config.toml
activation = "squared_leaky_relu"
moe_layers = [2, 3, 4, 5, 6, 7, 8]
routed_scale = 1.0
router_cosine_scale = 20.0
init_std_router = 0.0107
train_tokens = 276900000
dataset = "wikipedia_en"
Below are experts of layer 5 (counted from 0) of a mixture-of-experts language model. Rows are named router (the router's row for the expert) and show model dimensions 0-127. Each number is 500 + 40 x the weight over its row's rms, rounded and kept within 0 to 999. Numbers have three digits each.
After each expert's rows: "comes after" lists some tokens at least twice as common just before its tokens as in all text. This comes from a sample of Wikipedia text that the model never trained on. Tokens count by the router's weight.

# expert 37
router:466585507424526514532540495536471445481509526543499501498454453504461485511484467564482515530497535515488453489379463570432501478537479463543430522526477500541528542557505505476502454450499516462463532555465502520547488439439453523489578478516449549566401435459526531433475507545557515502453481453468501485582597479540538498449465512468519498568508456513468436458490508488500510510535
comes after: "the ", "a ", "and ", "of ", "an ", "was "

# expert 64
router:531501459505504562468480485467515500497444513527552504488545571476485488491541429426477538488506408538513507489571428507519490535528435481495472527552472477501426478542485424546497488414531547526486468503518485492502552475438471526567542512396477528508517461472464482621485495483438504486460505518454479436471528495488467508543531497529417505571476579503566603515521535470469509476503
comes after: "2", "0", "4", "5", "8", "such "

# expert 43
router:487474497509559561521471523489425518553454468544480481555548531465584497394488502558507499582466515547493507537581444608519527483513447484473517525480499525541465437463542441497439542447489513517492463546547524450485512427521508579520486526430459485487499501482522584529424488516506537547509530469483570467453453541497488535443520466456487517513466448543527530493497437543479492536454
comes after: "\n", "\n\n", "\n  ", "by", "Born", "name"

# expert 42
router:501485526506530564466543531506409518526540504444577482526486555535489490480548516528520514564479467556523460495551469509432528544491503439483424543474550517531408478534563464437453471529559491511468587474501552400482496417421498480477496528537481507526517469515536450462553478471421457489490490511499517456517510488504491568410499484526460516489530553450409470527520458529489486551529
comes after: ", ", ". ", "However", "ally", "however", "4"

# expert 58
router:508447437489457477476426487417466458517432481553507504523405496567504546447521529466504529536459406470517546506512480497497541507530490485432504440497546482428496523469459529427449527531415498514470529558495567464500532477559536521484499572476485578552438463517529458503410406454507545518418531490466462498535471529510507504500532465517472503472470476469517534502518482467472461518571
comes after: ". ", "| ", "\n\n", "\n", "on ", "On "

# expert 32
router:487447487538512476503512577575416446447539461514558487513522493566419450573542497515519510493536468586494553456573533572476468447469503532486489516496552515460541512487450486478487482536485517456432538473497417488530510441581498520499511522583474510467471474539532481500488537484472502463552533478504408504565491474391527515498547520485434488464483481510585470573465488520492475494499
comes after: "| ", "the ", ": ", "- ", "of ", "–"

# expert 26
router:504488485539524590473466535531454471498537510493581469486476519536477534470562472468503449555501438501509506516477524494502503539468563498498517566525546529488490484524480471492462494517453565501576589410595593465480486455509515532569439507541526451559478453507578505476538471472534461393478485517515454547501476510530506452553515486530453490549528410478458467545470461456453493501564
comes after: "201", "200", "199", "202", "198", "."

# expert 27
router:521503456490559546513536461512516563559524464508547460518386537466477549484516535568513476462475476505524544529510506502513484488557535516473419460495504461510442544544508485461504469494577547486469520481508527468530556428422463498509511481480444506566517453527496487447472493480476443511473473512466482513509552519486429533568649488474542541504586587542456550499492485483512562534559
comes after: ", ", "well ", "s ", ") ", "es ", "ed "

# expert 0
router:508490471494512497471421468444455501383514486493497521515489470555484548489449465481428471505485496470519585573485540567525561536430525573558468538497530447453492424483462482500491517524464459491573529463514523514535551535492498436578449532483527529483473536537546517464470491473493501462450503527507411502447450541545520478435461457470463515421469413549496465470477490450528462474541
comes after: "| ", ".", "–", "/ ", "+", "−"

# expert 52
router:489548491507405498500530491432519533473519494520464501517526498450503504479477543515528493476440512507577605460565490490507521444482451525525491388439427457538431462511521536459474614529531449469480460533499502441522490558506499466438444493518484524498405528495504553530519454519522478521540543514463521489488465564468541499434456519494410495498461442542509491504491515511531497490612
comes after: "of ", "the ", "in ", "for ", "\"", ": "

# expert 15
router:467497493506481527501529424492455551459472448482547517443500573486421475516472543444538456517484512458577525510497427578542549521463458490466518518503503539565517463455461477540422524471534584490510479474601557533472468509529467526502422494479497496478516494483475529504462474463411542487529530401463501508436523455461550556396464472457471505411483484521476534488512503541503534490489
comes after: "|", "| ", "|---|---|---|---|---|", "|---|---|---|---|", "|---|---|---|---|---|---|", "|---|---|---|"

# expert 13
router:466480434531474428488485522479514523544457504515454494483502500570518521517459539506444531520427546471513430547442514443498529633456540503460455479464462455560483510521520473509536508546547577505512508482458558463490540493462502492498409538513509462554409556492522434473535418446463501582459498487482531497535522437514483548478444552481472522488494445408543548465485490498488494522523
comes after: "| ", "–", "March ", ",", "; ", "January "

# expert 1
router:532406488503493456498528393538494464510456426511581463519470477484502524479520527567510389477522477517456524472555534508562494491529518529519520481459479540462457623529507429533557522509515460493480545518547440477513505464521461506505515591505462594465485517458535519459546434510520504499477476482450466521540567505546480429501515553534525489457448492522487522488466527569537543537551
comes after: ". ", "- ", ": ", "\"", "a ", "The "

# expert 39
router:467567473520459597519513499470518468444473524491506474495482498481534517462493483512518437513499462501420497492542477536488552471469514517482536519569459506448486492558459511456425539500512473506501489531527536465529521521463472462456431501457483435565450509476457456496626540526551467494541550554455488599506498541539474561507429503469427486540496452505527481406478554504553528427584
comes after: "in ", "a ", "the ", "of ", ". ", "In "

# expert 55
router:455391398527448507507484510521493476531461484475463530563520532558489432481474520511465437515435540472471468517458570458505487552499515468466473563506450478547498570539553538484484486465516535486528487435556512460443557473544504518468460544535495463539456536484483433525458475489432492537454509530494588508522480451508435518498472548554478526541438490388465467533478502445461539491447
comes after: "201", "200", "202", "199", "198", "197"

# expert 63
router:505523518558461509454491485433530575566498507522499482508516457514583499464477503490475461515491493513505587485503462508506552533482537477450470526472421507553477491547529471486483576491669485462495549517489565510485520492483488492465552359431524499552457501439527554510578494493497474518605496460522534504455505547499489545511463493510536519487452453533521503452522560495517544478506
comes after: "of ", "in ", "to ", "at ", ". ", "on "

# expert 14
router:464462442515557463442566497523482462482444454457431516519532521516540521453546489554507491568476567481483527474545392547495512510459510434479526527512481533549437481486537507502500547500446475507512467433533524513509519458553499486469537550440541480503489514521466518533571550445547575564521527489522585512455483474501517479380429496614511509479508420510523529527519513494500510460544
comes after: ".", "==", "===", "=", "|", ")"

# expert 60
router:458528519495472545502557481490469457457496571606488564514507475514484558451572473431508520509464567526466503490483522517461452515437503510500503553520521475447481478518434543464458574546516558542518543520481518447558498465546500494560581478522497483474533496613486443548478535466488487457472511478548482522533436494463511467467539439512427484523420442443433463492504484475485448482583
comes after: "–", ",", ":", "-", "was ", "."

# expert 21
router:508491478499541591431544419507490494475578473667487510482515454404490514502546544531476485576585510486492460494477487548478531533457515471459484499533544501454524579520550506505470502503435501527518518476496483465472541465518488496457434479473516497539544482514515528500436491518504507508461541476466539463494512558428476563432499478464512506405477526443476462504464508510496392494528
comes after: ")", ";", ".", "a", "information", "also"

# expert 48
router:510617515494459477522563603491456552416527572440409488519536505523490497531482582468560525492486518506517544561506460487432479524491467487562536464546509533431488435539535456494481513528518478496510487490503469484481458459483483464460537470481499429457519526516474476512561542512488490454505483508527505553451545485548563482488483573495457526522453394553503607488518526549540497489468
comes after: "a ", "and ", "the ", "- ", "\n\n", "re"

# expert 46
router:538494454536463450503468556470541472563475529433477545521490480539516501463457517529413523548494573485513452520438514454524510506431503497499455543466479499541499486566563487555469517515555521509554490472533475555461608504500493493501425574533537537510463569566492486515449502475538433513474424507472534481576506467575505518409493539500534512436509426421523539464504491517519512462445
comes after: ",", "| ", ".", "; ", "N ", "("

# expert 53
router:509550481501525422477485473549459517508505522485487526529512494465498487444467482577500507605547447454560589513539487484530455487539503527511457457486535490574475626485483508542458548549523489458494480470490599526502518488519446541542522531449547445517450482497569480429469483509493456563539517514567537551458475477522448534518551473508559480471527458544481462546578474500497419454511
comes after: " ", ") ", "0 ", "1 ", "3 ", "2 "

# expert 44
router:528534466487564489548468597531415533424493499552541472518488496545516447562526472509521517419473499508462447471560523485431530499555531471534482448569499514544512548449524458420527433517468476500471464559474514557530533531499547533453488491514475456486496485452466481553438536525576441465559477557520468531540485510543497572476512494493509509597578479493531439513513499540504575492468
comes after: "the ", "a ", "and ", "to ", "- ", "-"

# expert 36
router:510520387485473524488471434505483459473575525548565506514497496506534542500518535482482402520494625491520485489568588540462535553518505467515580493515536547595499557564565439464515471423475514483503524491526508492504485432433467460579552509529452493447522484544526486482481459481467511482495526451556450536552455428479525504448506473492499516478547476518505529507451533486519474490542
comes after: ". ", ", ", "that ", "where ", "when ", "but "

# expert 73
router:518461483549480545533504567503499550524566492472489497487440517514548520490519544454492496577485461571508513585497496452528543485533499488479463508508490493504521461504445423470468522502476569444504487541522555441498456516490525539502387513561475525508509499507502530516552509514510471483482534414446422545507501516455557420463464442444486504412420406489521464607452457453506533487487
comes after: "| ", "on ", "in ", "On ", "the ", "In "

# expert 68
router:506473526527450531525444468511464413476536441491426493452575535499520521506488508481429520487610429516556444464393528542507494466451477532481549525549484502496510575482490537501474422570586435457469567485509459486541529471510497486493523490482445525488448477467506504597526535487464518487453516487533485472620550542444509520516473522481493502551543511526493453489489509522480450475519
comes after: "the ", "a ", "and ", "s ", "an ", "go"

# expert 50
router:511539435548435492527558551489502521402451438438480461456509479505502504521578476473488510520479460491524374501484502502491433500517534496523588557531488461491452585480439550524490593483566435463501563558513486464535496491553503473495484459596462567474504487466463470500446491553458515484475498467531483494561543497524574464470490515436510516511496489595465515502472529513516505505516
comes after: "the ", "a ", "and ", "- ", "an ", "s "

# expert 51
router:501528464415537640529497486531526538467497599479451456474535523533496481506474507550515510481482535472492477486458514451505526519457537470554555471517500466444580447521489506525497413496450543464484454524529512480532478577487521493521557489503480388485534489582462487497554455493420485432526492583558418506504548496475501514548523467504549480556457491474502492484454516432467503522540
comes after: "the ", "The ", "a ", "his ", "first ", "s "

# expert 19
router:486513488520548429513481445546490500493501520485450518575545485517539474395497484582525496566434466506557603524555493607548519481541481534442466458489523478529429522489512500492402532465486516487508428515477524473508474479471464517503466491452491524496436475501491523432414466442480538533528494529573529560499478527529446546556564481537532500436527491506526427543520480502493475438515
comes after: "\n", " ", ") ", "1 ", "2 ", "3 "

# expert 33
router:471488470487466469560497570512542572474436449450519496476470508505521532461487483456479526588534499469499487530535478483479476493561484504505393562550488447482467481553462499529491526578498580506481480484425506483556538500452512423438464546512500524511485583504543533511493442534514493596537493484494489471508540457475569554466493489460470533407466440393529512527475528465477581497504
comes after: "(", "| ", ", ", "in ", "–", "In "

# expert 78
router:498617538505488424545547549543497517425551505472439493504503458487433455498530457465470492495480512512494511505535522597479476442530502477526542458490490604542504561512561497543520541557440512483451510535510479472536427479439480489486583442497468511554541503490470490553469511510472526483497488560471514521523578504446544422449484465463484505526563451579456553486477524533547490565498
comes after: "the ", "and ", "a ", "of ", "to ", "- "

# expert 61
router:532421441609482439508474437544513573514468512467583477535498500527398476514555376527508461446506508508486521517554517493475506536469553560480511461447486530542476491621574506539477475495548501472544491499516413551502506467518495519502484521473471562515529556496510505438501468543530446518489459494433519555504520532486512428482565524494518510520511510501488490466495533518546587493492
comes after: "(", "; ", ": ", "N", "F", "A"

# expert 69
router:533553584451525424576516495481500540432443489495455502475494566475550416533562533417575511504474434547501515501488466444481498496506487494511447474513440444504502566550489531485561483490501451469560507509467497469509525524509510514407462501563521419475501491540523511486520622523590455519549494530530493508563483521540508535499537529517498488518422483474531473456473548551478561470509
comes after: "the ", "and ", "a ", "an ", "to ", "of "

# expert 70
router:501498575453511462533512495493488544450475479462581487481472522510436474471467474449581501496377493477478559580544507447484565459509581489531534514476471510532510386555493482477499480435474559551547463470508521522514446508502513464485445528487556521507539536496486513493479473473451422496473535455493494469373487494473532539457506489530478503467469401488492490495448487466581491487552
comes after: "S", "O", "M", "C", "H", "T"

# expert 29
router:529466564525507471473500493470474530549524485521576543428533529461549471451494484510433493475511507529488498503454481454535565498460495563430482581499449520477489494578526456480497474450454558439533486621446542443548562490456521471515413505456480492572491499525531491528465487515466446507466460560481566535463528442546433526484434541513472497442535592457547518509503527461522509494505
comes after: "1", "2", "0", "3", "4", "6"

# expert 24
router:488453566519453591448492434521496505524497471542500520529472425422475478450557487500523505527517482559545452483609512532519507502543462489461462497573524454462536556470503464506450563510500585509461430476510492540517530453533487499548467505520461487468482551471462469565475513510467544516447508441582539580523545492539476508384476507474485519431506516456461474503474495494488503571572
comes after: "\n\n", " ", "% ", ") ", "0 ", "1 "

# expert 49
router:494518511482596535480484426467483513558540645410530473539496497496554543483517556480534456541511450531488410553417567508507501515510506442457567567498474466427489514572488485491454523523466484533488539417503500437551545473443485538471515498516567521533487539481479499457443507418485496553526487459477507522483571506541451540502498460487513513492535502484522533468505555502496452463489
comes after: "to ", ", ", "he ", "He ", "and ", "also "

# expert 72
router:531489481478535484539517430473502498460491539487433544513501474522557411455503509615518480443451495523473454449535507570529546450517476548521545406481521528479531500488490593555517540484485494459449555570479451461522467500508461503471480564557489475445502489554504393418524542453613474469532516495501493483550497490497530508493441474476527490545548549504541452498462484485509557479531
comes after: "| ", "- ", ": ", ", ", "of ", "K"

# expert 76
router:532494468504473561494481453439521512504532564528549484510460426464552525469496533561512482521476530533470585416479474508543539508480454493528579432497488447493442451537494466428459480481502468508453486484509583469538518474430527485545557412490513466558476493547520485458637490477536466538545488493524486560501492538491459542515441489495513504533463449558475419467503508459530535455565
comes after: "'", "the ", "is ", "as ", "and ", "of "